{
  "n_layer": 14,
  "d_model": 320,
  "activation": "gelu",
  "moe_layers": [0, 1, 2, 3, 4, 5, 6, 7, 8, 9, 10, 11, 12, 13],
  "routed_scale": 1.0,
  "router_z_loss": 0.001,
  "vocab_size": 32768,
  "steps": 8643
}
Below are experts of layer 3 (counted from 0) of a mixture-of-experts language model. Rows are named router (the router's row for the expert), up (a neuron's input weights, with its number) and show model dimensions 192-255. Each number is 500 + 25 x the weight over its row's rms, rounded and kept within 0 to 999. Numbers have three digits each.
Before each expert's rows: "mostly gets" lists some tokens that are sent to it at least half of the time. This comes from a sample of Wikipedia text that the model never trained on.

# expert 3
mostly gets: " States", " team", " City", " most", " number", " season"
router:455504514523498500489471497492515438472516488506497495519521482558475498543471507491506505482484504548491510491533431523514466491475460467519524493529492485537458474505458478526487478499462530
up0:543548480519484483462484547495521504489474526498509515485469497515535535500480447528509528462491453466477522513489530508478516488471548513559485484513456486525498502522486507544461529520497481
up1:527493476483517462465526523526520480525489488530553481488533529487460466499502549524499481496469466538513511515512533492490500461529507511507524497474525511543530493500489499499469534470481551
up2:482481496459516513463497529505495491503524497525507522514529510480491512518485517480489514491465533472468479481495448496522499514522526517516494474537485493492471525467502479528500519495512511
up3:528483521465473505530468463502506470475494473507507527510533456511510526538497506503524499455488502480477448533477517493471458516488512508505455498449501498505487491555472524534498500473480516
up4:477508457458509523483478478520498536454479499516472479500473494519503497487499497505557436472466492473526457515533452512494492522465468547544540514482486502510491481477503498473515490530509481
up5:520515496478513505491463509518556494469514531500481525530486530487517487526471508492521510479500494496561485472496474523480563502507519464499520487498477490494505545490536545480491480527485542
up6:511499486480506501468491498482504507514527436472510480477487498471479521509507499487461507494519547485513452524480485539475566491499495515559452475495514499515489495508503516493472519527518544
up7:485479523486500513485543526509482482501488524481515525510434488534507453513543541518521512499509474529550497492464475484524521520484466509509487501498513489500522511483495513506469515553522466
up8:488544492489500468502504488556530480508497478450531456498529481503497554491480515495504488501500505487501505516559530475517508509515489489486526467536518492511465528494503487537464480507477496
up9:475469495460516498496489537521524490507481489522522500531477534543486516494511477511497514519514520502559502488533534488494461505509461535520531488472489517512508462526550459520508524527499482
up10:471563527508508521484522527511466480488495505522470489504477474501549507482499471503511525509496514530495480508516486495507461495472467490510479491579470479490498498522454516515512527538476495
up11:485483513531502490473541517512538514496515496513497487535503475518526483504543470511474491512476509508456520510501498472512452486524445513499485498488549507508489480470477536492509459527470524
up12:444475492505505492495493514527496469487504502518503516503477493481514468479507501577486518491533503515486464504479501523528514473470497523478503502522487537500478529526486460529521531501505480
up13:491499519490516505493481459520475483454505478525517480503480454504524485498491507500488507508496482479483509518509461539516481474452494539485504507524501508478516506517492492506493526518470427
up14:509517457482518532490509451487527486509557474489492455519527530512509482463496567514477549492509518537509499478558441515493480487506476470495428528509520493491481477470489501526543515552497499
up15:470502510564477464525508521484507467497518489512438499499476507487492472512501486513475540487531491553546496472560510527508504506498515448506498493494472513517514481520477470500502493520479504
up16:497478480491562487542461487504480483475503534505506466469496500509458527544535504527443498475544497426510496529525540456477497497510496516515549501468512464492471521508533525494513489506507505
up17:511524498533529535522482509483467520488431482488474521495471482491516486474487521507491452490501490480487478497532517487527525535520503516468489506534503510557527523501463483513459463504488499
up18:497524516477474515499496514481536527511562510516474516454484489537555509498542499508537461512468502469472486500514484464529517492504488489494530519492507515544519465467477513456493504484497509
up19:495492553489497505497510508507503522460519502490449547461479458496464526517505482497471522440504500496499457501518476524442521553484489477478456474489496507506510496492500502527506526476470536
up20:494508467495520476516544512525473462473540478474478538509474491501481515519480473472535441511532548513495476516483464471462531500489506486477511473527481504476492472495467509528547497526515503
up21:487511518520497488547477464487490474503539546501567487495490518514564522511439463494481448479550527521494513490484498530485491471501483486547514504503490480519509477496470505498469503497514526
up22:447520472474494465492478475493523547497483484503504525505493501502469515542524509497491540449502523566489494510510467504488480539504461496497511550508446557474487481443480489532524480487507505
up23:468527520552491469526460489456535480526470528464519470497500477513463466487507535464474548504498538513497417489457491521507493509508481478517484468484537492511493499470519517479515511503529497
up24:460470532471499479521499503505453562511477449511548477513492505480499468543519453509513506506526498482524491449523508509498483517479520492532470514543511529569479491516508465462464506514485508
up25:508469485548538463475496490461493525471509522499506535509500514507527489514455511513466518538522486477483479490515528502454474523491507494487511489475489495539481525523486472480532469539502440
up26:473501493520497513510551512532486511573553478488510520475512488518493536516468492533526479486499526488497498455505476504533446561475460485509509508458500475536493503470541483487464434480500510
up27:495490516508478508512477500515525525515526476440459501509480512478518467513510457497500515477527485516437541551515519532470498497516511508520543500487493501560508505472483507477493542481523484
up28:511498507479542475522523521505511507473527493523506492486493494476486491517471477519466476424513463503508508488490457464556486494517513507511542544514525497554479514500490481480587524493474465
up29:503521507538498503448525496523499501477502495460527476538536433509528481550494549480471533503521497464483492507537490556463518525501497495489498503531477503496453517455517502474487493524480525
up30:493496507474479471504480489490507520471526500508449482512503517502498535515520542502507491504493478473488518520468525504502479540519518480525462509527471470467512510531522501472512538453420497
up31:491524487513536547509479533495531489505519495518475513522521479491465504526475511494479498515500489500547470503510460489531475513520472489537483541539533484531500513526535520548497493551452487

# expert 2
mostly gets: " ", " N", " M", " A", " T", " m"
router:490538458507498556496471518503508513490501509488544522555513482518428471491491531510490495537491523559504514494488466541527483483503480525529508517550517469482469508518477460463506493470580546
up0:546531471508500515521548471459489559505522490493478497478500509486529511496481511516541471513505459495484461454528473475468497499502438511590499471521490522509502521516533464518505495527466549
up1:491540483578481493487490508469493526479494488504494469507506509475528479484498545466536519492502525507506491487482467520524470503511540507473485492501458485537448525517480535500490512455515462
up2:438493481504497516450507486493503494505506517447511491464488529485490528509530548441508494515479501547477516457510496527523476527441490488539532474479507489512503503524512504464508465513519513
up3:504507481507512491491479465514520437457521474482478484539529502539485478497486531477491468513487529476502550498503480505452486520531528533539549515496461529530521498487541511529506494506552507
up4:523495470495507490491503554487438512502518502533470491512466455514512462542529562457507527484502421523484499485520531497502467481490510521520486526477537494524523479467496530533525517491499507
up5:505487508528525498494499515516533506560498500513513515470476476516523535497515534509479490456503498505482504511515516488494468513548506477497476503519462541521491502523471475524522511466521473
up6:517500492517532509525490488532509494476523500495488501530476502517508448516464578512527542527493506509460502481531519505457531529447462475504528531517522518510480495467469474507487467455540484
up7:507509504509506534501519501505513500482503519518546523483471512451451495516435488485477478501453506493506475532508440446495509471501513505523473523494497500492488519493499500561525494530476474
up8:511537486523523547495531529443520499519487472462480472535516497499537465499488498522466493539518537502488566517492462454513487499477505500494476508517442541500488564442514506465487504491482546
up9:503501522477466518486504529467498542488464505502509508525501476531531499450481507499500496535490517510521506507462542523508461501498485525528532428531515542515462482509478482501539542517533535
up10:514491462469518542536509542513484487489459507493515549535511547471468501483507507489543502542471473473500478508474510492466482476505499507537520457527493478490486496505492546451493442449528540
up11:505505486576448500536458506519485507535502510487485502527556490505511514467506525491487475490446461531463502529518469517502531496494468505486509500537519471515520533499523497484480507506488483
up12:486497510547455507519500549498484465492527473493541500531473523463452469532486495473501460521556539538544492511479518521524504493514513522538506491536516509499554517475487504477477456523509536
up13:496519486457484511497487511482471535513479479515503489517453468505483527528543490493510507498506546487530482522456512537512509524497540526535478516520469450520484513476498505489544501530458512
up14:491526483460550471540504520501479533554473495464475517472489488526555455528465441509478499509561481472500481513470472466512550472504522504499487491475461501494473490496463467512521425487487495
up15:517506505521503509494518468485520511477550485501481502519523532463480464531463491480527511515499548476494530520542449552480531490519495492485498479500481502456526487546536498480553483492486521
up16:480464524489481505470507496557471483464497495500522545478511491511489493461476535518468512503488528540475540477500508477530516520515538496473448481489471520459490480504469524477479503506515523
up17:422549495511531502505472503493488499475486471503537510500473521515512514512498490464535533505476476530481465444489506485528499537518530494455514490554501497488507513493506481490462519486503559
up18:483459512492485552494496499516485551506516502504496466506512531484519497479506504485460496495474493542445510512505517515524524517513496535472520537504523538531476495526493487481488463484512515
up19:465520495510472518503514514485458541493488474483460499492509520530470452498478500507503467522498454513522503490519492526489552488509487490481486501483483499539556529501501513461501469482561506
up20:514484495536476528465482456504518493561495550505497484534518524483424505534494484530469541552497509529523489456461491510484504490501481494524498470514511484510512465464498487524511498482495512
up21:508483463559531505477459556503539511485509513497488487540535503486493531489451521494536515534522494527526470505547509496470520508510502497493477552514516508549511521475471517477443495468543490
up22:479489519532491493489500569484441505488452541520492515500512462497517509514501451515483532515476515500460481529515476507494463535481456474507523487508505520459493501497479547455465504494488465
up23:457504533485536508520476512473494445511510486478497475537533467513547457515547530521508493477485505485541478528508490490502520499534461555544496515485470480463498513551481509485473489485461513
up24:477489499494510490502474513503548497491471484574511497472489506489509516489522506543513501514510530504510539528444472536519522472510501524493461523527495520501494482481467505498507525487515496
up25:523449521540496466507481468482503509557498483521522485492471505529482493514486527483485506486513503479505541532475482465479477472481524494533515547501503497505506510528575452473456490493496488
up26:476526487512518496480513467500473506490481508539515490501497511520509519447529485537493522506498525546529471490474466482543520519484431510498463495509476509514544447542537466546453490509505476
up27:464501456500468522494523503542456518493538494512490502522530517541485505531464507521492443476497487470495537491509492504509498518488522510495519497554541483513509465453476516501486500428471473
up28:537485490460473471526504475518563525505515505494523524518510519506418479491506531531438486518508470526431484545512476486496509496495518478484538476501522490508490506476517490521532478497496515
up29:496499462485487481510480524507481514517484486505513475517508449516468532533468517478504489527508478501509478469495495494552500495492502521435492581525496501489499486497531486506531475456535498
up30:458543498521505545477486515502562500483479490497478492493462499498513478495519485495529521491473513443487462481470508527466502505505486522532513553513496496512516524531555488508488494468525495
up31:472431462504503527575517520514488519447469528482528514441471522447487497485473515523507486477511468532495491520466473552465502557505504526473488493518535488514497485523541490515489478489498502

# expert 10
mostly gets: " |", "-", "\n", "|", ";", " |\n"
router:472523496535519510483497527512526481464536502493536527546481481458480463521501507496509483530476511476511522478524455491499488479508445517539529510535542515523474490448514463488465494456460542
up0:486519520470529528528511466498458522464487466519501547506489500513514512502495505531480472462551495495486497501498518488535497530541489499502450475443467515462504507459551492488507503476485486
up1:497465499501556518484508482523433492493523529494496514474534490472483448499522547508509511508466481499461496506473529471542497526474495504517475528517506482513525470550509565516495491483518503
up2:503461508511519527496533475480491452484505498474499488502526456541549513487458517520473493499526529498479543524521502481526503505494502477509539479499488494480532513499519491496559503491476541
up3:498476495488457481491515518465533492485453454478551508492505492463459458469515481539521499514502507496503501482528506526493518518473516481497525521475488556487498510530540526473449510487502465
up4:514513547497534522557537524490506547474535491532490437474516495474526493512509511498494530473499429506538485513484502442528517488501525458493557483513514500484475518497459516517471502499530445
up5:535495490554522509508485475471487486532554464463512542480503546495501485530478490537518493494540474517486507476493495497523540521544492503537543452484502483471490510464489508516491493453498508
up6:483561512487483543502496524535543504461490491496487453480525542487489519458551502474506515540474504529494494514447509495489478514496502495522498503494489505540489506499514551516506446496541497
up7:518502486495526478491477541451511494489526531517513511478515499510520524513494489510522501505496531507492455512500548517488489465518500545501498513496545508496490514534503466499511538498546508
up8:496537516521506506488517500492458535536502525469475522504509526475511465478527502493484442511490526529483537492444519469551472518486523488496465511546495479496511512486518487482518502503543484
up9:460545478496521480537531493487481500486480504522493483446484507512517514522481472499527489513501500506502503531528494520480505482482501467531499499533497476512531507511513499494532515503522492
up10:490467464517492553481489497489523477527522480503487529491457485469477480455449494501462502498466481491491497519522495516489464477474507501539483499532457510471461540502501487545471527507485522
up11:496523482504528503458521549519507476512527484506496498531511486519531492463581481492505511487490489462498479515523485504496494510486488489554491515501490506498498479497527492479518502478461502
up12:470517554493486445477458489496464493477496478508448502474502496470460531489503483486512496472551518537482510465510480500475497437504502442487551515516525495469497481465498474494570530522463563
up13:497517555481490508476495464530511517489503513502520498489485502535494531485493479470532500483521497507498491492491479524484464487458488509508479431506488508507479465502482547471526521510483481
up14:542517488504516497547485505514476507508538490533472489518485487493477499477514492467514514474497504540507519486514533482499556488463492546545498500489470506505514449457549511500493547486516494
up15:503494473457480460463474514513482470484523483535503504525515536490508505512488556474484539502540537458472498484466489483468496514472496487511485475440433502493507477501516481529504451456513438
up16:462490548500521442497488518531485506485496537492490494502495507522498468517520549556481485510488508468466527480530494507477489527511525451465479472509534467504500492524477539501473466486515520
up17:499503485557484491550539526519500530509494481540499483489523464469522504517508462516507519518479509503545525487545495497529486518474477498534512518507555492510493526505508440520487508509456491
up18:488520469481480481496532466486450513494526519502544514499458490506537508492506467493465522495525539490521492513510471522471494466449513562510508456538498540494422484488474491503495480491511524
up19:525506501498509466513524495510506475546463511472486511484470466465506501491514488491508510447532501468517481512521521482517493523533516497520480512565549543448480514539526498478494472513498520
up20:460471505557518508470537533493514517491489494515490532486484529503514533456479516509540500481488474552477469499506481464443504539485487510473517503545471531517483467490533491527484473506528469
up21:458491529528430514499472476488498503494496454556452470548450496511501495504511524504513473521549483497525453534517529543466506507502507512501476521484500508531507545490466497512487531509489516
up22:522483545504484518488471479514524458494539513501491544497487464446433494478504507554502506468474506469525481532505458484491458537482494495477498529498476533516486505525523509519513512508488488
up23:454453470470572501540462492553496513545502491513506478509516519509475463504485504518544506478525511546478536469539516468520506531506513501448514495538533500525561541494467515460502492539500477
up24:504496487509501504504504569512491480512504490475485460487498490519481474492440520468530477490545501521463502500516511490538506473503514485470522521502489521507501526488503513521505484469482520
up25:470481502485504498506551538513519508483473489430516514517517465471480458494515476517464514502511450501538485522512463490489506490490456561491519461530467495535495512523455501512441512467512460
up26:547451545481508473520484493496491523494468516498541499458485515498507483518508521520511487496511499483464474493479456521498472514492519503531489477509524487480499485512492498518496488493520464
up27:461502516537514489515518509525536546496486540488533483496535509505471482519468496434424479507527477536484491527482452484467474507496533492477505539512497498514486510473522512487521478520558492
up28:486461489491515485450463455507509507506517499494519480521542503550481476477510487515439493492487495504528480502512513484527518497446512453482514520502516481499519503514450440513499523498518536
up29:528534514502525443514520505510468505477450505457495478476520449493452514489487486488445522493470535554478485535514520502500554499505506487472483495504485493492479508497529492489517554462487474
up30:471532433475555507529515508475516496484488463501484508533540498486512538463498517507522533525466540472471512543474476480505532486535497464473476464503511564516489503467492449530531519523461518
up31:482503522540557493483541460506501507471520477524526466495520526496463437547504514481472456493502479497488515466497484496521484500485528508492523526481505485526474508526510490514494520466500487

# expert 0
mostly gets: ".\n\n", "\n", ".", " (", " is", " to"
router:508517514511508505535455500495543496486524500489503484545482475525446502491498557529540539486491546512524507504534482545543492483497498527538524521490497519523467474492453521486450523491486507
up0:518535533504479483487478449511523501467521491528524515467491483462518511505528453488480507487486516478492556444497529457484503534527487526509481513496525530553535551530501471492500508513515508
up1:523480502514499494502519463526513484469485551485486510531490470498494497452460508505502469499522467504466519481499500518517514518564485523551518484521473482532478509500486476490456483497493501
up2:492501511454494523516484514527502502474484444525510538471489475506494540480482483495519535525470522433539490490513484500519515481530488486510471464508498484480489508538494496548446471500563479
up3:494520547481489466453506488563454490532557501530497532534519522515500495475534496522501522472469524512490515507445515516448506495542541510511497482513480491456484522528547510510481484487509482
up4:515514420486443500493504491498449492492490512509481533504507534509477477497512532516518495492485506470522469521534479502488542474474543486509519527535493480492523488472486508516492511473468466
up5:478476526474504476480507497484501508494502509523493495502496475497535483490466487498510495538445536497496461476512533534503500503522418476517424506519488499522510527481519539507455511532486503
up6:488467491413491483459485509515532554487471522486490527515486499485501511507523504520503488474461508508481474543522506461539473549468544511514532470524509462480523470501511470516524506511531535
up7:477557484482494496522469497509458506492504506529481485487500469504506506483485478533506538493489532490529509475469493440543515516470511481502511519475494498492502493475489489545521494482483502
up8:456508510480482498462518498495493497530529503512476518481502519454500494451502474447559530549525475469505473426468471510489502494472503484528545531496511492499494493445470495511484508527525527
up9:476493464487499508469522533513506547471475506490498475467496531534506476516475489491529520464458577498509492450480488497510488519489525513500505483522484490492514504510507462572483449535492465
up10:514553511532500489492446482481501528495451455486492530528520487522504491472507479508515510424491463475530467485470481525531498479514499530518492509547502518513484490514526514519523536497509517
up11:532527511502492517479477504514499486487526485428471555491492469506524512528501499489469508465524483457524499555492515464508490470503444471535502475480484514509527504464518538523460506484487519
up12:460438555482535435494506472530511491477459505487523462518509500521501509485505488503487518485495488529514518483498481475510494509449473503496521500530514478535515598501470445517497512460477489
up13:460472506511505490508545477521535524517489466476475496479519492468532491487515494482490495482497470530503463482500505463511517448550486519516472530545533478517503529505532504509523521476466506
up14:549440472522545508522482494499507548515547477479495524517457467491494457471510461451561507544479496480493498507500508483513506481498493503513533519503499503493486569495474530524474504479509498
up15:464515502465505544516509474492507529480531559492502485495505459529457486479495545516504507507530513455570530545502518513489450473494539508491459522482466559531475510507493505513546485497513446
up16:496504520548477471482463540493477500490509508532480509513492510505540490506534488509510531521523476485441508515486470474466481504483422488504505525500445484522467470493500491505521552507538493
up17:467419515516501505507462496482490495470518460490521517506440476453520484476487531485528446502483488513486524487499507504498506499524542529488546496497524539485497489510493540471519475485536554
up18:473515491501520512507480544478479486510473482516514521485545516482476503520513463466519462497547501534525501542490478469472468476517491508488510528533454567515490514517493486519520468490514467
up19:464487494542517519508506517513492476487464524487448538523567508505515528464477499484525517548488512509523514515475493470512470462469492539452487486533537482508519539518506442528497489459509494
up20:505510516489518488509534541476514519481483491525449486491485491497510537485529522561503555507512464518545497524514513527531523523478492514480506498512486529515502493497521469488487465441482496
up21:520528512485490516515511526542515487514465519478513519432466473470470502438512483542527493490517469514473491529510504492528486489516527537468481518497473502502498492504516510527510451500513512
up22:484520503538491489498527482505498506495483523540487488478450480481482505530542514529481498527507505497498522566498486445514496473536493522520495507531472503495512482468488500494504547543494518
up23:476489522485478509499500494500508476476523512512513490532515492449515498506483465509553491498515491493533524551509468472519540502544495476485500496495443452525494519488484517480476439502506484
up24:477457507500494476516499491557492519500525511518502534462476497556507498523499494503497521470527521483494511464489482480496507513508478474478516502488470497511519482521450471548529515480486503
up25:493502518470519530511550471508494505514501471502487493528463492461511538518503502459505478471518525498535469460529484518532542488520502479496466454462538537504488462480469483528457505489488519
up26:470481531501514498534484510470492557455509496485483498518545495501522525485549479528528497505535468549500532511509502503515494508511500494470511515511466498438509478465488489489530508510493515
up27:522463470517437502497456529508498488495498436494492503558494479492504472538479484540500569475550499475468471465519516474490494516522534516483480481444482510503562513490507501515516499515458467
up28:530525495471511452477487533512525493499508491469499494511500504549446498514479484466509514543479466533499490461546497492522510508476504532498496505526515494494535502441500471435517499487508505
up29:470455482482469514455559485467497474506443491504505560521509461496455472531492522502512503489473520498505518535511529502474498511513508516482494502479467513504473505523487486529453503475459508
up30:543482492517480509520508533460518536466487524490510466520538523498537492486482523524531496447477532499490483506537524500462491496483461462488481434481484483515471524488477506498523469466535535
up31:506487481517491509478489504507521515482512519477510537422513484494473480440504489510508466495492520507448522490513480496471477556516505480504521489542523500512499510497491506506457492484513471

# expert 13
mostly gets: "5", "7", "0", "1", "2", "3"
router:521484514527493575534456533488463477478524532512538512549512464506468501501549493543513554517528536541560500498462462469499494492462488519531487488523497521509462505517465521508535549484512543
up0:492529520463524480490478512508513467545483486472508547531498485546518466469455487509463456474496486500490529515498512480496511493506513472508514474529472494462559490517478479526464497537505509
up1:455454520522495529496461535500467520457523462502515484458519513523500459495471497487538487479483506482496506443469467499482486472482480518501494499466468514479507514529531495522500531513500490
up2:520456476550532509540536473514504500521508512456555485511477502517479474499500507462505522461572551496477496486548490486527521510534514517482510480467483538528452522514540533496507485507513509
up3:507495508525487510484488498544505534516514498509518467483485511515509509526477516508501477459482486531504527454510514541510529483478511507518466484505477523445494535505527486528480508485511507
up4:521495531537517543496517521540472492473516456499499470504462545531467517539499528500512505461518474474508482492487506463547478551464491500470463505501494535497510538503440497501497480529435444
up5:471498512502491474507479534495480510503480477495494466502450481545528479452512517457462481504506526512487509536453475455524508477524540507511504454492499448543481503491503506511517532502479540
up6:491495492495499509505535453488539532470508497560541499508495514490515496498508484475514506508476503486475496492439504472497544483505504481495472487514529457487483490526497470544485453505485483
up7:506516518496526513497501482479470534514522502472513505474487483515478488526496468484475509416537487524504469522524575525526507469472482482505485464544475526483489512489497473517500533476455445
up8:545554511482518501527504518517533470479483462524521499549468469538509454522528513487526503506471487458513501471516509496529494513493518517459521488491491473529505519492531518490478531496473455
up9:519516493467497522466513492486507495497533450531545455535490453532528474450514523503491501506495547476517529545512488483514453477481497468466473464496528501481509469476506511483483487495518489
up10:509514458497517550532484494513502520481505478464516472490527512457490482529496516481471509544496499462518482507545473452508513537514476483471446481468467508504530472487489482503488516513512502
up11:499488502510455512538530511497461506492474497499533483531497533524464511520468471504479492516514464475517492453493503502509488471522507527455550540493527476528508463491479472487483477542486514
up12:502513580488510524487484460490471555528523484522503520509536514560438524541510512540502470508510464526492516443534512518475473533444523495522505498428464519499446516460481453524555495492502484
up13:545522476472498485468466505555526466492522450480503492534499500452515475485505487501501498501481498494534516457499538504550510498511466474550512542450486488532442524478516509496500504489527520
up14:527475468524516514485508527513493519510495510522491482476474526523522509468503522526493541507521477480532511512527501474504542523497483489519498487543494472502500523502502559529513496521559513
up15:510498493507489510518489512520508534483476469523539465494521463529506520503468473525523502495467486538511507524471486467492522509495498545533482483502502502538505454473463543469545547520467447
up16:480489495502481506501521473486506527498515502508532506472531532547491514468448529502482500474479541505469502501528492512506477529492506492476521471471488467515460477517468495517519515475478494
up17:501475450478512521513513478502488481553493520520507501522470461527517489488513489473494515488476498512477504470470488544455522481489557495503537508508495481519474498495563483533505451481503505
up18:490481518490484509502507538500516504510493449489539492525501493515536479495559474461530494548462486475557525522504492521473489522506505502501488439478495506485530450489510485490473549468483497
up19:440467512451497488510554523512526500439487506429508495488528461549501489488498505484497474515476474503530471513501531483528551534500488499490546496509510515465491492515498471450500467500492478
up20:547491451478522502531511504532552507512546471479536485458477464531513522489503559541525540539499523449479495507449507522539490465532521472451518469497491534485528485478470548478472475472521556
up21:525517535457500513502528555536517484530514536532508500473489509517472498522458534469529543503470499511454490475461498491486473474490476476495532514503517478505499510495491483493495525490502509
up22:507524466504501496506445475468485514513536489440440437504510507537515518485483507509495495491511525461471478471493508520474521504493519509506526509499517502495533533474517491519508546537466490
up23:494462540483487487486507513486556551495491508527485476548509548494500517469474562501536497497508511499489509491527487531514489517459520496487535528550495502476511459487484529499460483539514461
up24:487530491492507535539538524516473487464476495506547509527454491487465481497478527506492470501457488487483521494491527485502477513498496474543536450504505533503492505497490524503490511487523504
up25:493492497484498499490501567447486532507510502502513519479503523502462514480512521520493534517513517506532502502457499515500472510475499492460554506492487505499520535537485471515445526521482474
up26:493468502505466513532535521510527444477514503527535498504506492498490513508497516496472485491493516506500487485486474534474479489486519439518532537483461556532485471459564507551490533487445496
up27:484510502493489508510536487463490480489550511476468540493533510487476521494528493461519508487508476484487468512458467493479516502515538527514489482511513490505504516502502533462473470507504505
up28:485519480545459482495507523500494462464506530476458437516499522487513525537495536493498560484495473501537491507519476504466459475499534532517499464529465534524478510497455513531504459474504499
up29:518484489484493541512497505543533512500480486495497521510505477501565479520438514512489530476543488497474513474488512501558454510495538548501519483469529517469492520553492523567484523457475492
up30:498472554514515473558480478431532458482494507473486521487514495512499513453540505509530480488512491504467482510517545446514510496499514520500486494472476529483485517512496500514488520488544495
up31:521506534507507511509479546490474487497507521528509491505534497493514425483567525502505481499559545451512513515544488505510502503483494502501491524510484534517559544556521508496503481492512495

# expert 8
mostly gets: " United", " American", "ia", " State", " York", " National"
router:507522479489466551534468510485502489488514491516536495526502499490483484517526502473485531529523520501476559527497512521500496461479471510515473491482494481522479486469478477509469515493496501
up0:475454506494534500488517462546476525525508492510447484508513486440472536457473462458540478460489505517528513489472492515486435562495520555505510514521499491499529508480514496494469506508477523
up1:467531508477490489540545566512530487486507489509484531495511459475524551503494457529529492515453482470475477494465498507471484530506493495528503500503508485517545519462461491456523481492504507
up2:514481491488516516533510461485524492512468445470534504498485490485520502507521518514554512521474465500463529515510512479526522505485523495512503544457516474476505484497499548522548503459525467
up3:521518468529457496461522483502504535488509459483553561472488532480481539491525553503529489475540476480521447514469471494497468497466504509532502509468519512494510460460577518485462447475492495
up4:532483530480495545505555463512452528463449480480495494521497479478511529477516550519488466474511496486521488509463495469503503476510488526547473489501512456489490468508487517543510478502459498
up5:512434543529521486467512510482508542458524490477475525498549521521492479508534518543482486478508538488475489511510483507457512537501519531522524483517511458485484533516498479534465466505511490
up6:514497458481449502527453526467516458455510496510430495537559486572522488494512486501540517530479489519471496486473473516490502527485468516518511521516474524475538515535470467515515523485478479
up7:461532511479523525550503503523498482469486478507444489496487536534511469502510465511502488516460459493538483458499538529473505491508506538525522493529527505513504515523519514498510494517469505
up8:499505469473576486481511479459487492467491469510475520534511467529510453474464515489459450495504521489477501521549498469496490512502530501459456514493501493509512504506493521532527557488493495
up9:490488513549473499477507501481464510456514506499512492497454534529523466549546515494481494466495463480501543489506499567510487530495505529499487470456485497474524480504539517479547504517457443
up10:515472472500544508528519480470487536514511514472476467521509571486496474526485440488461516535526527474484479487496525488470461514479461511489535504550482505521547482470495468510508521454477484
up11:480508554463515486502509519462521506546510464520484500490509483500519549493520528485483492474481476505501460508503494501482528511476489549557546546497455480515473530540524459488495486517468490
up12:476483447437526484458510494484461519453528488475460497490497511523547495500534523491476530496505499517454483517485498488533511477495506506542448466494472521465491487518485519527524494501518509
up13:483509442515482500484500490517533498522529510498510500487514505486541484503483549490516528513501507492481489509532497511509503533515452496483491508535510512533529491506497505536510495477457485
up14:505482497464498519513524534504509546504498513485508478500495533519496497482466506482501540470488469506519501509489519518540488489461545528540508522498497486485582470534505476496503531532527541
up15:522503496507506537508532520487518471479545505485463522549543519504473493524488547490531474517463514500494483508510495538507524482532506478515506483521456487474514501510527517535518495483501492
up16:470492462507528535489478480491505509497529478461497492501501490483522503512545515506519550485488548555499499492473490530483467504477487454481527489502536492482517544538518508488434504504498475
up17:506512525497542474519539473497471534490486477544439476530524472489517513503471508484504516490504520509499542481547516505551491482517502486508484513477498471458488515500544457487473491503510477
up18:472507507507485494505483466519479465482512493533555517518512496515468476473458512519512458489500506533513490471499496527511489536495517461483467493513489505465478518501461475516543479448541498
up19:446502493514547489487502467529465498527504527530522494524527501505518492508523501519492496514459460495534472475480498488469561485487467512479525521509487482502498444506509437509492514483484505
up20:482480494523482487546543527532511497530520483506511517521485497496464506493529518508449513485498540532446540509482487481490499518528499466484459519490496489527441525477472559500532466528472490
up21:524520508491473500466522524496481547547503544467546487488525496524515512483483484536514474475538513526466548462533495497509500509534482453479546508495521479477450482509486539505515524489550521
up22:519538496481455494512472519517505486515540462507463490511501469490535499532523490454478491495489499525484456480495519484475495474492474492513505507480523494528483530510491503468530504503526520
up23:471476474523532510495482487483549493514504455487489519519483486493505484525497484477480454469497484492504503507511512500506535508509508495464495506457513480537491471469500521474485517507544518
up24:468514497501551486488468507527474501527499474498509490464516486512475488522532482513512552533538538498475484535466527486544472507534539488513468472535535518489475482520532482452508535516529513
up25:516534511524511511494565536520509478527461504480518457490476484468520469461519474469508496473508479497487494516508505514458505495515457547502494491537481470493484470452527517487477531471490527
up26:478550494517480527481524502541483518526464518504486517494485470489521505509485471515564505484521496512459449530483492482509518496481505464528519481480546519524475484545472530456530527514483490
up27:511501498510519495506544499521550441503473497498497482478566473449502505507473494479476551509523462498550508484515517512510485526511555495507490466483497471518491508534525481517532517497550520
up28:532503495486488497523509464473524518484518480475507494500504532483498486522504509524513495495506498492526535519499461509506479501498500508523528497551546545508475492523541512524473537492487494
up29:566531489496547504484490534484526533494504515482498519447492481501500448528521542544493532516516523514496482501481496509491486496501501495513529515545481487466480477504519503458468483488487441
up30:534533500479517522476523467525489491532473533466523486484519500514473520463538519496511511492485489547540466477474489535492537526507538501520509542480519477548535521489482451484533515480510535
up31:513503525462505457463500488512517475515514513471493520504494508512489510470441503513538501459506549511485533523481492497472495509478495531483446535483501501502523502489501471506504461514497522